config = dict(
    n_layer=11,
    d_model=128,
    n_experts=128,
    experts_per_token=4,
    d_expert=32,
    d_shared_expert=64,
    activation='squared_relu',
    moe_layers=[3, 4, 5, 6, 7, 8, 9, 10],
    router_score='sigmoid',
    normalize_top_k=False,
    routed_scale=0.5,
    balance_loss=0.0124,
    balance_bias=False,
    shared_expert_gate=True,
    init_std_router=0.00714,
    lr_router=0.000967,
    vocab_size=10075,
    norm='rmsnorm',
    norm_eps=1e-06,
    tie_embeddings=True,
    optimizer='muon_variant',
    lr=0.00887,
    beta1=0.95,
    grad_clip=2.0,
    batch_tokens=131072,
    seq_len=768,
    train_tokens=740500000,
    steps=5650,
    dataset='wikipedia_en',
)
Below are experts of layer 8 (counted from 0) of a mixture-of-experts language model. Rows are named router (the router's row for the expert), up (a neuron's input weights, with its number), down (a neuron's output weights, with its number) and show model dimensions 0-127. Each number is 50 + 10 x the weight over its row's rms, rounded and kept within 0 to 99.
Before each expert's rows: "comes before" lists some tokens at least twice as common just after its tokens as in all text; "mostly gets" lists some tokens that are sent to it at least half of the time. This comes from a sample of Wikipedia text that the model never trained on. Tokens count by the router's weight.

# expert 110
comes before: "ing ", "ed ", "es ", "ed", "es", "ing"
mostly gets: "driv", "test", "fac", "clos", "process", "tour"
router:56 70 33 48 60 47 51 40 37 71 54 53 50 41 51 47 56 53 39 41 56 42 61 52 29 67 43 62 55 50 45 52 29 50 28 54 48 68 54 67 45 36 36 49 51 46 47 49 60 46 48 56 51 40 49 40 43 43 47 67 44 47 43 55 49 51 61 54 60 65 56 47 70 58 50 45 61 45 42 51 60 45 61 39 52 66 64 51 37 39 52 40 41 62 34 53 59 45 56 59 40 57 39 64 53 51 44 71 43 43 38 38 55 38 29 33 45 44 39 63 60 30 52 57 44 42 28 56
up0:48 46 40 50 65 32 41 51 41 45 63 58 38 47 42 53 47 58 45 46 49 28 52 52 57 49 58 47 44 44 60 51 31 50 38 60 38 56 70 54 39 37 38 54 46 61 53 46 64 37 29 57 54 45 43 54 48 52 64 57 55 60 56 40 23 70 36 46 69 50 62 48 63 39 69 56 70 45 43 66 47 49 41 51 54 69 35 56 42 48 47 47 46 56 44 50 52 41 70 44 44 32 44 61 41 36 44 59 40 49 74 62 53 43 43 54 43 43 43 61 58 40 46 54 46 38 49 43
down0:53 52 21 76 57 59 53 47 53 43 42 65 47 54 51 38 41 49 56 35 50 35 52 55 63 60 62 42 53 51 36 57 60 57 52 37 42 42 39 43 48 36 54 39 57 73 62 52 42 32 25 45 53 35 41 59 47 53 37 44 54 48 51 38 44 56 46 55 48 60 53 52 53 40 41 33 53 55 57 48 52 29 38 42 68 58 24 49 65 51 50 53 62 54 51 62 53 42 57 48 65 45 41 39 43 54 48 46 67 36 57 47 32 50 40 56 39 38 53 47 50 50 44 31 53 54 65 61
up1:54 75 59 64 47 39 53 39 59 62 44 42 59 58 45 41 34 63 48 40 65 44 48 50 29 64 53 54 63 44 43 55 31 66 37 49 61 62 63 49 57 46 25 56 50 61 55 42 68 51 39 54 72 39 46 50 47 42 50 54 63 61 46 48 37 49 46 44 61 53 47 52 54 46 64 43 48 36 51 48 55 47 64 51 67 69 69 52 48 57 59 49 55 60 50 40 55 46 54 58 32 56 46 59 26 52 50 51 61 52 48 42 63 50 34 52 47 58 66 64 59 39 63 58 43 59 36 46
down1:64 55 64 55 58 46 49 48 66 43 51 48 62 33 46 43 49 37 43 55 38 32 59 49 56 37 64 34 54 26 71 32 60 69 61 48 41 68 54 53 55 55 57 56 36 48 72 40 42 48 53 57 48 46 42 43 46 40 54 37 22 61 52 45 33 48 55 47 68 47 33 33 68 47 52 50 45 57 59 53 52 59 51 60 42 44 39 42 48 44 64 62 52 49 49 50 42 48 50 54 37 48 27 66 35 47 47 54 50 54 58 38 48 55 48 50 46 53 58 62 75 53 61 54 43 45 48 55
up2:54 41 42 42 45 56 51 47 41 45 45 56 46 61 44 50 45 67 44 67 56 46 64 53 50 49 47 60 53 54 58 57 27 56 27 41 70 41 61 56 38 42 41 40 52 56 47 50 65 52 63 47 47 36 48 58 40 60 46 46 49 50 58 58 56 63 47 40 46 34 50 54 37 63 57 58 50 58 40 44 53 35 63 40 37 48 53 30 42 57 49 49 48 64 49 46 53 62 70 40 40 72 47 46 64 53 61 68 32 43 45 65 58 42 27 60 39 32 56 61 61 38 39 46 65 57 29 56
down2:25 42 45 47 41 56 39 40 53 55 63 46 68 62 55 54 49 38 39 64 58 58 43 60 56 55 43 66 37 34 50 41 47 38 36 44 52 56 68 54 48 50 53 57 50 66 45 45 33 57 58 31 42 41 59 49 65 57 49 28 45 50 59 64 55 51 49 52 57 58 59 40 34 52 44 52 49 42 61 43 44 43 39 49 30 50 40 46 40 67 39 50 56 47 52 54 36 44 45 40 75 53 50 48 65 61 64 37 49 36 43 57 38 66 53 52 47 57 51 58 62 38 39 56 75 39 31 48
up3:42 57 35 51 53 52 59 57 41 71 40 49 51 47 40 50 40 61 44 34 57 35 51 57 41 54 35 55 51 60 42 48 24 39 36 48 41 44 45 64 37 48 37 50 55 51 47 45 62 49 63 47 59 49 41 32 41 45 54 65 53 60 24 51 55 52 39 49 61 48 55 39 66 56 58 36 69 52 36 51 47 49 60 51 67 45 64 45 53 39 33 41 43 53 25 57 59 41 51 62 57 44 38 64 53 57 55 61 44 49 56 39 64 44 35 45 59 44 36 63 59 44 60 63 32 46 33 51
down3:67 63 47 47 43 48 33 48 44 47 36 67 45 51 35 52 45 40 36 45 46 53 53 47 46 52 53 38 37 54 62 50 38 45 53 55 40 46 42 54 46 31 35 66 31 40 58 49 63 45 64 63 37 35 51 53 46 49 43 22 52 68 57 31 63 48 39 54 54 57 54 58 58 51 60 54 42 52 48 60 49 52 50 54 33 51 56 69 50 68 46 28 57 48 16 37 53 40 54 56 41 45 60 49 65 50 49 47 48 56 49 60 60 46 49 47 53 44 39 53 38 65 51 55 37 44 73 39
up4:49 57 54 65 53 40 53 39 44 64 66 55 33 57 48 59 43 34 54 47 65 58 50 30 37 56 35 58 50 60 54 43 47 42 31 65 63 54 46 72 41 45 56 63 53 51 46 53 37 58 52 41 47 49 45 47 60 28 49 71 40 39 59 60 52 71 38 51 70 63 51 38 61 43 40 32 51 61 38 36 59 40 54 43 55 51 38 51 32 45 55 40 51 67 38 61 50 47 53 63 38 55 62 41 36 41 40 51 53 46 40 37 42 33 40 41 54 63 44 51 54 54 55 59 57 43 52 62
down4:32 38 63 40 48 39 51 52 73 44 46 40 48 55 45 28 71 48 42 47 52 56 68 40 52 27 43 54 43 63 60 58 64 44 44 56 56 55 59 58 58 26 55 38 51 59 49 35 41 53 55 61 58 60 39 52 44 41 40 40 43 43 62 45 46 62 54 45 59 57 38 51 40 42 68 45 55 66 51 50 61 41 69 38 57 53 53 29 55 57 68 67 34 62 45 43 45 62 62 50 59 52 38 46 62 45 49 71 60 40 43 47 36 56 35 52 52 56 47 50 32 46 46 53 48 52 48 42
up5:42 50 43 54 61 53 53 38 50 65 40 51 64 48 40 42 49 31 44 54 54 45 61 63 34 46 53 64 49 46 34 57 55 42 31 47 37 59 56 60 43 33 50 45 58 54 52 49 65 57 53 31 52 64 41 32 38 46 63 55 51 46 40 71 60 51 66 56 64 55 51 35 51 49 53 49 65 53 59 41 63 48 66 51 49 58 38 46 38 34 71 52 49 65 47 48 59 41 43 40 42 57 53 45 45 32 35 69 48 54 45 61 56 47 44 57 27 53 27 43 57 45 58 58 56 52 51 25
down5:44 42 67 55 34 50 64 51 50 52 31 50 69 30 48 46 44 50 47 40 27 56 51 34 50 60 62 46 33 38 50 64 64 32 57 58 53 53 40 45 34 61 36 55 42 50 55 42 64 42 74 70 63 52 53 45 59 46 47 46 50 49 43 44 45 59 38 48 38 52 53 52 34 46 54 60 45 75 70 45 62 30 46 47 51 46 41 40 41 50 59 38 47 54 37 40 51 57 56 47 39 52 46 47 50 63 39 49 49 55 47 64 41 54 49 46 60 73 56 68 38 53 52 60 65 54 49 44
up6:47 49 48 45 78 34 49 64 47 49 55 57 54 44 50 60 50 57 52 47 65 38 61 58 48 46 29 57 67 61 57 49 58 56 49 43 42 61 61 40 22 51 33 59 56 54 34 40 57 33 55 39 56 56 57 74 49 39 53 52 62 59 54 59 46 27 49 60 46 58 51 53 44 44 58 46 59 56 44 45 43 51 63 42 53 60 70 44 42 34 52 41 43 49 47 56 56 44 42 52 53 45 26 60 52 35 49 56 20 57 26 54 50 42 48 54 52 55 35 50 52 58 40 52 38 59 47 62
down6:47 56 44 51 33 48 68 36 51 53 31 48 49 51 66 51 53 59 53 46 44 47 48 40 60 39 53 56 51 53 62 43 62 46 58 58 45 55 50 33 34 47 48 37 51 64 32 43 61 65 49 58 50 31 53 49 37 56 55 61 61 66 63 48 37 61 41 52 63 44 51 40 56 64 55 64 43 38 45 53 67 60 53 46 38 49 63 52 30 67 41 56 63 41 33 58 54 46 34 35 54 50 33 51 32 58 53 50 59 46 57 38 44 55 64 48 78 35 52 36 59 54 60 54 69 62 55 57
up7:61 67 28 54 36 22 47 45 41 68 47 61 34 39 33 38 54 49 37 48 43 51 47 53 51 61 50 54 46 46 51 48 45 43 38 68 54 57 51 64 61 36 30 50 43 47 45 43 49 40 51 47 57 37 45 42 49 51 53 64 50 36 33 46 55 42 50 62 39 58 50 45 65 45 48 52 49 52 45 56 43 51 53 49 66 52 40 49 52 40 35 27 50 42 59 60 52 60 60 49 54 42 61 33 54 51 53 58 60 37 70 47 65 63 48 47 32 56 65 54 49 38 62 73 40 49 29 63
down7:48 55 47 32 45 27 47 40 55 49 42 52 42 46 32 42 54 59 25 45 39 56 38 53 63 37 47 27 46 30 59 67 42 49 67 51 35 58 37 54 59 45 67 64 50 56 49 40 48 56 53 44 44 50 47 51 45 51 45 38 50 44 43 44 61 45 49 51 38 56 47 45 55 40 29 60 39 43 61 46 42 60 46 31 61 40 55 78 52 51 40 27 40 41 53 55 64 45 50 49 49 51 40 52 55 38 44 70 66 55 54 43 52 59 58 49 38 48 56 56 49 37 30 61 52 46 43 68
up8:63 57 44 57 51 51 51 41 41 77 65 53 59 48 49 38 46 53 34 60 46 44 49 54 33 56 41 68 51 54 57 43 36 62 37 36 43 60 54 61 39 45 35 59 49 58 46 43 45 47 55 39 44 62 56 42 33 42 70 51 38 46 52 51 52 53 52 59 67 43 48 73 51 30 55 34 47 47 33 53 64 68 35 54 55 48 61 68 38 51 57 47 42 57 28 46 46 37 61 63 46 50 39 42 35 43 46 35 51 50 53 40 43 50 53 68 61 47 48 36 62 41 41 51 46 54 44 74
down8:45 46 36 66 44 42 64 54 59 52 55 54 38 59 56 42 32 63 31 36 55 49 46 59 50 54 59 56 40 38 64 50 37 55 46 53 47 44 66 52 51 48 43 42 50 61 44 22 62 54 57 48 45 53 63 56 40 57 54 51 46 51 47 50 57 52 29 65 77 73 56 65 45 51 46 38 48 43 49 37 45 46 53 58 29 68 44 43 36 59 49 40 40 45 65 45 52 53 63 64 70 53 35 47 58 44 64 46 48 36 62 47 47 55 33 53 62 53 45 55 64 64 62 58 41 41 63 43
up9:43 66 45 42 55 46 36 61 57 57 66 52 59 47 51 68 48 43 45 43 39 37 66 60 51 61 54 69 52 39 44 45 36 63 38 54 51 57 32 55 42 55 46 50 70 53 43 35 68 39 30 50 68 40 28 40 34 48 44 54 34 52 61 64 53 61 67 52 47 62 53 65 40 36 48 38 64 37 45 63 65 56 52 49 41 55 52 38 57 38 42 59 50 55 46 55 47 38 50 50 40 55 43 63 54 51 53 62 53 61 42 52 50 57 42 59 43 47 66 54 61 21 53 49 48 36 49 43
down9:52 45 47 47 52 61 42 44 45 54 56 44 40 54 45 58 50 59 59 37 46 41 41 46 36 46 46 38 62 60 47 42 56 60 47 56 63 34 23 65 47 60 54 67 55 40 48 50 42 56 44 60 52 53 50 34 56 47 35 48 31 38 51 65 55 44 47 38 36 55 65 32 55 43 51 41 49 45 70 53 63 52 38 82 57 55 54 68 50 47 42 56 53 44 57 40 47 51 51 46 57 61 38 45 50 68 44 61 62 48 65 42 42 60 54 59 52 21 78 57 50 60 49 60 55 53 34 49
up10:64 47 45 39 41 47 53 52 47 48 47 44 52 51 36 51 47 73 56 25 59 57 64 49 31 54 42 58 82 51 46 51 45 54 48 44 55 47 48 31 38 59 43 57 40 56 52 61 41 57 58 42 37 51 62 33 52 29 57 43 40 58 32 58 41 52 56 50 41 50 42 62 49 35 37 48 48 45 46 54 67 48 53 49 39 61 60 58 27 39 32 41 49 67 32 54 49 44 54 54 35 56 59 46 34 45 62 37 59 34 48 43 39 36 46 53 40 55 37 52 62 46 42 36 47 42 45 60
down10:64 51 45 67 55 62 42 55 51 61 54 47 63 39 48 48 53 48 54 69 65 45 44 32 53 47 61 54 64 48 55 70 44 37 46 41 46 35 29 47 55 43 55 51 32 63 65 31 59 66 67 50 35 54 54 55 50 45 46 48 55 66 58 41 40 58 36 43 41 59 49 50 44 49 48 44 41 58 62 65 53 19 40 44 69 54 38 54 58 53 40 48 48 35 33 50 57 43 49 41 48 40 53 62 45 41 62 54 42 62 40 45 29 32 41 49 41 42 67 56 50 41 44 49 51 56 61 52
up11:61 60 54 39 51 69 46 43 63 39 56 59 45 41 54 40 60 56 50 56 37 41 54 58 38 52 54 37 56 56 26 47 37 47 40 53 32 47 54 53 48 61 49 34 51 45 44 55 56 54 56 52 59 44 75 21 75 44 42 51 53 55 52 56 44 68 73 50 53 64 56 50 47 65 46 43 58 43 47 45 67 46 47 38 40 39 42 47 41 61 41 63 59 56 41 39 71 55 45 58 43 49 51 52 43 56 42 43 52 54 48 64 56 57 43 53 65 37 42 55 66 50 44 58 42 42 25 31
down11:59 45 46 47 45 39 46 32 53 47 37 54 39 58 42 58 51 50 65 51 48 21 25 52 52 50 44 50 43 26 41 53 25 60 54 41 57 42 41 56 63 56 67 62 40 38 60 53 51 51 48 50 34 41 55 55 58 35 73 24 41 63 56 36 46 47 48 59 56 53 47 62 55 56 52 53 53 40 50 45 59 63 49 48 47 57 53 54 33 45 51 56 59 46 50 40 44 62 48 35 42 32 48 62 43 46 61 27 47 48 38 44 43 56 43 56 41 34 42 54 48 59 48 73 40 60 45 45
up12:37 71 45 56 34 45 60 39 36 48 53 46 55 62 46 55 41 53 35 71 57 51 53 48 37 59 57 48 55 50 57 53 45 40 49 59 48 57 64 63 45 49 22 51 44 42 57 42 51 70 34 62 59 55 37 51 44 43 51 53 56 70 48 51 29 56 55 45 75 44 42 50 65 63 50 64 43 34 44 40 48 46 47 51 60 54 66 44 56 40 55 58 41 56 40 54 62 59 31 50 64 71 35 65 61 41 37 58 49 56 48 35 49 56 43 59 65 36 56 55 54 32 45 61 40 47 48 47
down12:49 57 51 58 48 33 36 58 52 62 35 44 38 55 58 32 62 54 64 50 52 37 55 48 50 38 55 51 46 30 54 52 41 60 56 58 52 52 61 45 49 51 42 44 55 53 48 36 50 57 44 68 58 48 47 60 30 39 56 50 56 50 72 61 63 37 53 67 69 52 48 67 36 49 51 42 46 57 61 53 62 58 49 46 47 62 70 56 51 53 56 63 33 43 28 60 53 62 53 54 61 61 47 54 58 42 35 63 41 52 34 59 43 62 48 40 74 42 49 35 54 49 81 64 62 53 52 53
up13:60 73 53 46 62 49 41 46 57 66 39 62 50 58 65 42 37 44 41 60 44 30 43 61 52 52 54 48 42 53 46 58 53 51 31 60 73 71 54 57 46 52 38 39 59 34 30 33 57 43 48 57 44 58 64 61 47 51 49 53 45 41 29 52 47 51 39 43 33 48 53 45 40 54 55 64 59 46 44 51 66 42 54 64 67 62 53 39 44 54 57 46 38 47 57 47 51 43 62 57 53 50 50 72 67 59 52 60 41 36 28 42 48 45 50 55 48 66 51 59 47 38 47 46 67 44 33 63
down13:60 50 55 67 47 66 46 39 59 62 55 40 33 67 37 49 57 56 53 49 47 39 48 47 45 39 37 45 51 36 53 51 46 30 68 43 61 70 49 49 39 31 39 39 59 22 50 53 51 40 66 51 42 58 48 63 69 26 47 46 50 47 41 31 50 56 50 59 59 61 49 47 52 53 62 62 47 59 28 58 37 36 55 48 61 77 54 43 36 56 51 50 50 55 50 53 60 40 46 47 37 49 50 48 40 57 57 47 52 49 33 62 45 57 45 52 49 61 49 44 60 50 52 61 36 30 51 57
up14:41 54 45 44 63 46 68 52 57 57 42 60 56 40 55 61 49 62 55 69 62 56 55 62 43 73 57 55 59 37 58 35 42 58 24 48 54 36 38 46 35 60 32 48 38 56 37 57 49 66 71 46 37 57 41 42 53 64 37 58 46 47 47 52 48 41 57 58 67 68 57 40 52 58 50 51 60 62 44 49 56 36 41 40 45 47 50 44 36 38 46 44 46 50 50 62 59 46 64 65 44 46 48 44 55 47 49 62 30 53 17 49 47 33 51 49 49 49 39 55 46 49 55 71 55 55 41 55
down14:51 57 69 56 46 60 51 41 75 51 50 51 44 39 62 38 66 54 46 61 70 63 52 57 49 54 59 39 54 46 39 56 42 60 59 54 56 47 40 53 55 52 60 66 52 50 58 60 52 72 62 64 65 40 42 35 41 45 37 48 35 43 50 49 59 31 35 45 58 47 46 33 61 64 40 57 51 46 71 52 57 54 56 54 42 62 42 57 56 49 63 51 59 30 54 30 54 43 43 61 29 68 51 49 59 56 47 39 52 53 45 62 51 64 50 31 39 38 62 41 54 58 63 47 57 50 38 38
up15:60 52 49 39 54 45 33 48 29 46 63 60 55 38 66 65 60 64 58 38 54 54 58 51 44 47 54 47 47 48 45 52 46 58 46 40 69 62 50 44 56 73 49 60 65 47 44 45 50 57 43 39 48 35 48 65 63 37 53 42 31 54 47 51 43 47 66 38 42 51 48 49 42 59 61 40 12 40 46 44 57 57 63 55 51 51 57 50 53 39 36 26 40 39 51 40 59 42 45 61 52 53 42 47 43 42 42 58 49 58 59 67 42 61 45 47 55 52 48 59 57 38 50 33 46 19 53 49
down15:60 23 47 58 58 26 50 53 49 50 44 50 36 44 66 62 62 62 55 47 54 43 36 53 31 41 52 63 51 47 68 44 56 54 51 50 35 59 43 25 63 65 44 55 55 46 38 51 58 53 67 68 46 43 36 43 61 51 33 44 59 59 60 57 65 60 57 34 52 59 57 71 58 46 58 53 63 50 46 44 46 59 63 51 39 62 58 33 38 50 51 33 55 52 52 51 42 61 59 69 44 67 53 48 35 39 51 50 51 50 41 39 69 49 50 56 44 59 52 48 34 58 53 48 48 51 65 39
up16:44 57 25 27 51 44 47 59 46 55 61 43 65 57 58 43 36 69 56 41 52 49 67 49 31 63 34 68 66 44 64 41 53 53 55 50 43 53 43 47 52 47 47 50 62 50 43 45 64 57 53 49 40 59 43 45 52 54 35 63 49 40 53 38 56 52 49 39 38 51 54 50 40 53 39 33 52 42 56 53 60 51 71 34 53 41 60 37 54 41 47 34 58 62 40 54 35 28 53 40 59 43 60 62 68 48 37 53 52 54 44 52 32 42 31 55 52 38 45 50 64 34 38 60 44 55 40 66
down16:68 36 42 29 47 51 65 57 50 50 53 58 64 62 47 50 40 50 54 38 51 51 50 60 45 45 44 44 57 36 63 53 49 46 49 67 37 62 43 44 57 37 63 46 55 46 45 38 45 35 64 35 39 35 60 40 40 42 63 49 50 43 64 71 37 48 31 42 42 46 54 35 38 50 38 42 59 60 48 54 56 42 47 29 53 39 41 47 59 44 74 43 59 35 46 45 38 43 57 25 42 56 53 76 50 44 45 46 43 49 50 35 34 54 37 64 56 43 49 53 53 51 34 62 57 44 48 40
up17:50 56 45 51 51 58 45 41 46 53 62 45 50 33 40 51 55 61 47 30 55 53 56 53 65 49 38 65 37 53 56 53 34 47 42 46 50 55 29 50 42 45 50 41 48 45 55 49 72 46 40 47 63 57 39 38 39 25 56 47 52 49 62 75 55 56 69 41 35 50 62 44 68 64 69 31 46 54 37 53 40 55 47 46 37 48 53 42 61 60 28 68 48 64 31 57 43 63 51 53 42 43 58 29 47 46 47 57 49 56 50 40 42 31 53 49 65 38 38 41 54 56 58 41 55 43 55 48
down17:59 43 42 48 50 67 36 57 46 52 43 51 45 46 42 36 32 44 63 48 52 43 59 55 56 51 52 46 14 65 45 52 53 31 45 54 57 68 37 49 43 41 60 53 58 45 55 37 42 57 55 49 55 42 54 38 35 30 51 48 47 52 64 44 56 58 44 58 60 41 75 47 46 37 67 49 47 43 38 61 63 36 61 36 47 68 48 71 35 55 41 54 49 47 44 46 65 58 42 59 54 48 56 59 39 51 55 55 52 54 38 45 53 42 43 44 43 28 40 34 66 61 45 57 52 43 35 65
up18:55 62 55 66 44 41 53 54 48 56 42 47 43 52 50 49 48 42 34 45 57 53 41 49 57 59 51 69 48 43 35 58 53 47 55 67 58 46 42 70 50 52 36 53 54 54 43 35 47 37 53 66 63 67 44 50 48 56 51 64 36 32 47 57 76 52 65 40 36 55 40 52 85 66 58 61 56 47 54 54 61 45 53 62 57 61 64 37 43 54 64 42 30 47 44 69 49 55 54 64 35 38 36 34 53 53 51 63 58 44 36 58 57 40 48 43 54 52 45 65 41 38 44 51 48 45 37 40
down18:49 43 46 47 52 38 53 62 49 51 58 49 33 47 53 55 43 53 59 34 57 37 64 65 62 61 40 41 48 34 46 35 51 53 62 38 30 42 49 33 58 52 37 52 44 43 56 54 57 48 54 22 57 70 54 44 60 55 48 52 44 47 63 53 45 46 40 50 46 24 50 42 53 70 39 55 63 43 39 26 31 39 43 65 52 62 69 41 61 57 62 43 36 55 49 44 56 49 46 35 54 55 55 44 34 43 41 60 50 44 59 65 52 40 64 66 39 61 50 42 42 54 56 43 42 58 43 40
up19:37 50 70 53 54 43 48 36 55 49 37 49 49 41 64 46 38 56 42 49 41 48 48 46 50 53 45 50 60 49 39 44 45 53 34 46 46 73 27 54 55 29 53 68 61 38 46 35 69 34 36 56 69 49 52 36 54 41 44 56 35 53 51 36 41 53 50 45 36 49 51 47 74 49 37 39 54 59 39 54 59 56 57 42 46 43 55 53 45 73 54 40 47 46 49 62 48 55 64 44 54 61 30 49 47 50 59 67 49 35 43 58 59 37 28 47 51 47 54 53 73 33 48 60 46 50 33 58
down19:57 39 50 38 56 40 42 41 52 69 61 41 49 30 56 63 26 51 46 67 43 64 56 41 23 45 59 49 50 34 52 45 55 57 50 54 45 62 42 42 38 47 67 47 50 47 53 35 43 55 51 61 62 47 34 49 36 41 64 53 54 38 56 43 68 66 53 47 58 52 47 66 38 53 46 39 48 68 44 44 57 26 46 48 44 41 41 38 50 58 46 48 38 39 58 57 45 60 59 73 45 59 45 56 46 51 48 55 51 51 53 49 60 59 56 49 42 64 46 57 48 30 65 47 79 39 51 46
up20:62 37 33 46 62 53 47 35 38 71 65 58 62 51 69 41 48 46 33 40 57 62 45 49 51 35 68 60 50 63 50 44 34 46 55 59 52 72 60 49 53 41 42 47 55 50 43 44 57 59 48 73 57 39 43 44 60 41 41 54 56 40 46 51 57 38 43 66 57 63 44 43 61 72 44 63 68 69 57 58 62 60 60 67 49 43 48 45 39 62 55 58 52 60 44 56 61 58 64 63 53 46 39 47 58 39 39 53 54 54 66 52 66 31 44 50 56 53 48 55 40 36 50 57 41 57 54 58
down20:53 38 63 46 59 45 38 57 46 45 48 37 49 46 55 52 58 35 57 61 54 58 47 48 56 36 64 49 59 48 56 66 60 58 51 59 35 42 46 46 65 60 62 44 53 53 60 22 36 59 60 42 60 61 50 57 77 41 42 31 43 34 53 43 36 58 47 63 44 65 56 41 61 66 45 55 68 40 61 55 45 39 43 52 51 48 56 71 60 42 53 38 48 62 43 42 41 63 61 38 65 37 59 51 51 39 55 47 34 35 54 42 57 35 41 56 61 41 46 32 50 35 66 59 50 41 49 47
up21:42 48 68 46 64 44 44 56 41 59 65 50 59 50 56 70 39 33 52 55 35 43 62 47 34 65 42 59 52 55 45 56 48 63 47 53 44 58 74 74 57 46 44 40 48 40 54 71 57 26 47 39 44 48 52 48 62 49 69 49 31 40 66 53 54 57 57 51 49 40 58 41 74 73 54 53 34 62 53 47 57 53 22 45 40 69 54 55 44 53 46 42 53 45 57 51 53 47 45 49 60 53 62 65 53 46 44 55 41 50 49 48 36 58 39 48 48 63 46 50 41 44 57 34 45 43 51 48
down21:40 50 56 47 62 64 49 63 35 55 39 59 67 56 39 58 42 52 40 49 55 58 44 55 50 71 45 40 56 62 57 61 47 54 53 68 45 63 42 47 57 53 74 36 56 41 54 41 59 57 44 60 65 61 56 77 49 60 46 52 39 56 56 47 52 40 34 44 36 51 17 37 63 48 32 52 28 54 46 51 59 34 58 58 38 44 47 37 50 42 55 54 44 48 60 52 40 49 56 65 42 52 50 59 36 47 53 52 57 47 44 63 58 48 72 60 34 36 61 57 45 56 48 34 50 49 41 50
up22:42 53 55 56 53 44 55 51 48 57 46 33 60 52 52 52 48 49 55 43 45 38 58 39 50 79 53 56 36 48 39 55 43 55 36 61 47 54 60 63 50 72 38 60 46 49 54 33 50 62 42 77 47 57 65 53 49 37 58 54 52 61 33 47 51 41 73 47 55 50 58 66 49 47 60 69 54 56 64 54 67 41 63 61 39 58 48 62 36 52 55 39 55 51 47 48 35 36 63 59 36 43 42 62 51 42 47 51 37 42 36 52 38 44 59 48 61 42 31 50 58 35 44 24 38 46 44 59
down22:33 62 45 53 59 49 41 63 57 45 48 71 48 44 64 46 56 42 40 36 37 57 53 57 58 52 52 54 38 41 36 63 50 61 64 56 58 46 41 36 64 34 54 73 39 54 60 43 45 55 55 30 46 51 55 42 42 22 33 64 42 59 50 49 52 29 59 39 66 56 46 32 46 63 53 40 49 52 53 37 42 56 47 42 54 65 55 47 45 45 55 38 60 30 60 50 66 52 51 52 40 52 53 45 59 49 42 62 47 46 43 54 53 49 57 70 34 66 47 57 50 34 63 59 71 46 47 61
up23:56 54 54 56 55 40 50 51 22 64 44 46 47 39 37 61 35 55 47 47 43 47 50 39 48 60 34 46 54 48 58 50 43 65 28 67 69 59 70 56 55 29 53 53 55 52 61 36 47 60 52 42 67 34 75 47 43 43 55 56 56 57 51 56 51 38 57 40 59 44 44 40 56 60 66 46 70 47 56 48 65 56 59 36 55 55 68 51 40 48 49 55 39 42 51 42 59 38 59 46 59 48 48 63 51 35 49 68 62 53 38 47 30 56 43 53 49 34 49 53 74 49 39 47 54 39 53 47
down23:42 52 61 61 47 37 61 49 67 40 42 43 53 51 49 55 60 43 68 67 58 58 54 52 54 48 44 48 74 46 45 37 66 45 59 29 43 44 37 64 44 60 51 55 62 47 44 52 53 57 39 66 37 55 44 66 54 70 48 57 60 33 27 50 39 49 60 53 44 60 58 31 26 42 40 52 43 51 43 56 42 58 42 56 53 37 44 34 72 46 54 53 53 56 61 29 36 56 45 43 38 45 54 53 50 72 58 45 57 48 56 44 66 44 52 56 39 65 54 42 45 59 46 42 55 59 68 48
up24:56 64 57 55 27 57 35 45 41 54 32 48 48 56 40 38 61 56 34 48 64 53 47 32 44 56 59 50 46 41 38 48 51 57 45 47 47 70 66 50 54 48 49 60 51 42 47 47 46 55 47 44 48 47 41 41 77 63 54 45 49 55 26 56 59 37 59 31 66 43 44 33 65 53 54 48 54 48 43 50 47 50 59 45 60 48 69 31 47 37 50 42 40 39 44 58 58 66 43 45 32 47 64 46 47 39 42 47 51 42 45 47 33 64 32 48 41 49 38 64 40 34 60 32 50 36 49 60
down24:40 45 46 51 47 66 41 48 49 42 36 67 43 44 38 52 45 42 39 42 64 25 58 48 53 44 61 47 45 39 55 66 71 62 59 61 53 63 41 41 56 45 40 38 38 43 37 41 36 56 42 52 46 54 41 57 46 53 44 61 53 47 39 55 30 46 59 48 43 54 46 39 68 46 51 30 68 39 43 41 41 29 35 62 54 66 43 65 60 48 47 51 62 52 48 43 44 59 39 46 57 46 34 56 40 51 53 52 53 32 56 58 39 69 43 50 56 34 35 53 51 47 40 33 67 35 60 56
up25:31 56 29 37 54 38 41 46 40 67 54 50 40 50 54 69 44 54 40 36 26 43 59 53 43 54 53 47 48 38 41 53 40 55 41 37 47 61 59 43 50 34 58 49 56 53 60 41 52 41 48 50 51 51 70 52 46 63 48 57 57 59 44 50 35 49 59 58 44 39 59 46 59 69 33 59 50 61 40 63 51 63 68 29 55 59 58 39 40 58 45 36 42 47 55 53 47 46 54 56 48 63 45 54 44 46 34 58 44 45 48 69 53 54 39 36 41 70 49 59 52 21 41 36 34 33 45 59
down25:33 44 56 35 53 43 51 57 54 51 60 42 48 47 52 33 47 29 59 43 50 46 46 55 45 33 52 35 51 20 51 55 48 63 52 50 57 57 54 41 52 32 59 56 55 51 40 37 54 49 41 29 56 56 53 59 40 36 51 49 39 53 55 43 42 73 54 68 58 32 54 35 42 45 62 44 44 48 47 49 62 67 47 52 49 46 54 44 44 40 57 54 46 45 25 39 61 41 54 58 42 63 45 54 57 32 56 39 40 49 53 67 40 71 37 53 53 58 44 29 69 44 43 54 57 37 61 67
up26:55 38 56 40 41 53 38 51 27 74 54 40 43 44 52 60 62 53 55 56 57 60 54 60 45 57 36 51 42 42 45 43 39 48 31 57 63 49 61 55 39 52 48 59 38 50 39 49 49 51 45 53 48 58 40 56 53 29 56 40 59 69 54 54 35 45 62 45 48 68 54 38 58 60 47 45 53 42 63 35 57 55 59 37 45 39 39 57 52 54 42 63 30 45 49 45 50 56 57 51 53 63 44 72 43 35 34 37 41 51 32 22 50 46 35 41 64 68 34 49 46 46 49 42 41 35 36 53
down26:36 45 71 46 55 65 52 57 33 53 61 48 47 28 35 40 27 66 67 38 55 68 55 53 53 66 45 34 40 31 55 49 44 49 38 46 53 28 53 53 54 55 40 39 43 41 48 55 38 42 51 40 66 53 38 35 60 44 43 62 47 44 54 67 66 58 40 59 42 59 47 60 45 42 47 66 32 46 55 57 53 57 46 57 51 44 42 49 63 44 35 42 46 51 40 53 63 44 39 49 65 45 45 40 38 58 42 42 50 45 39 52 45 44 63 39 60 50 62 42 40 46 48 37 49 42 68 69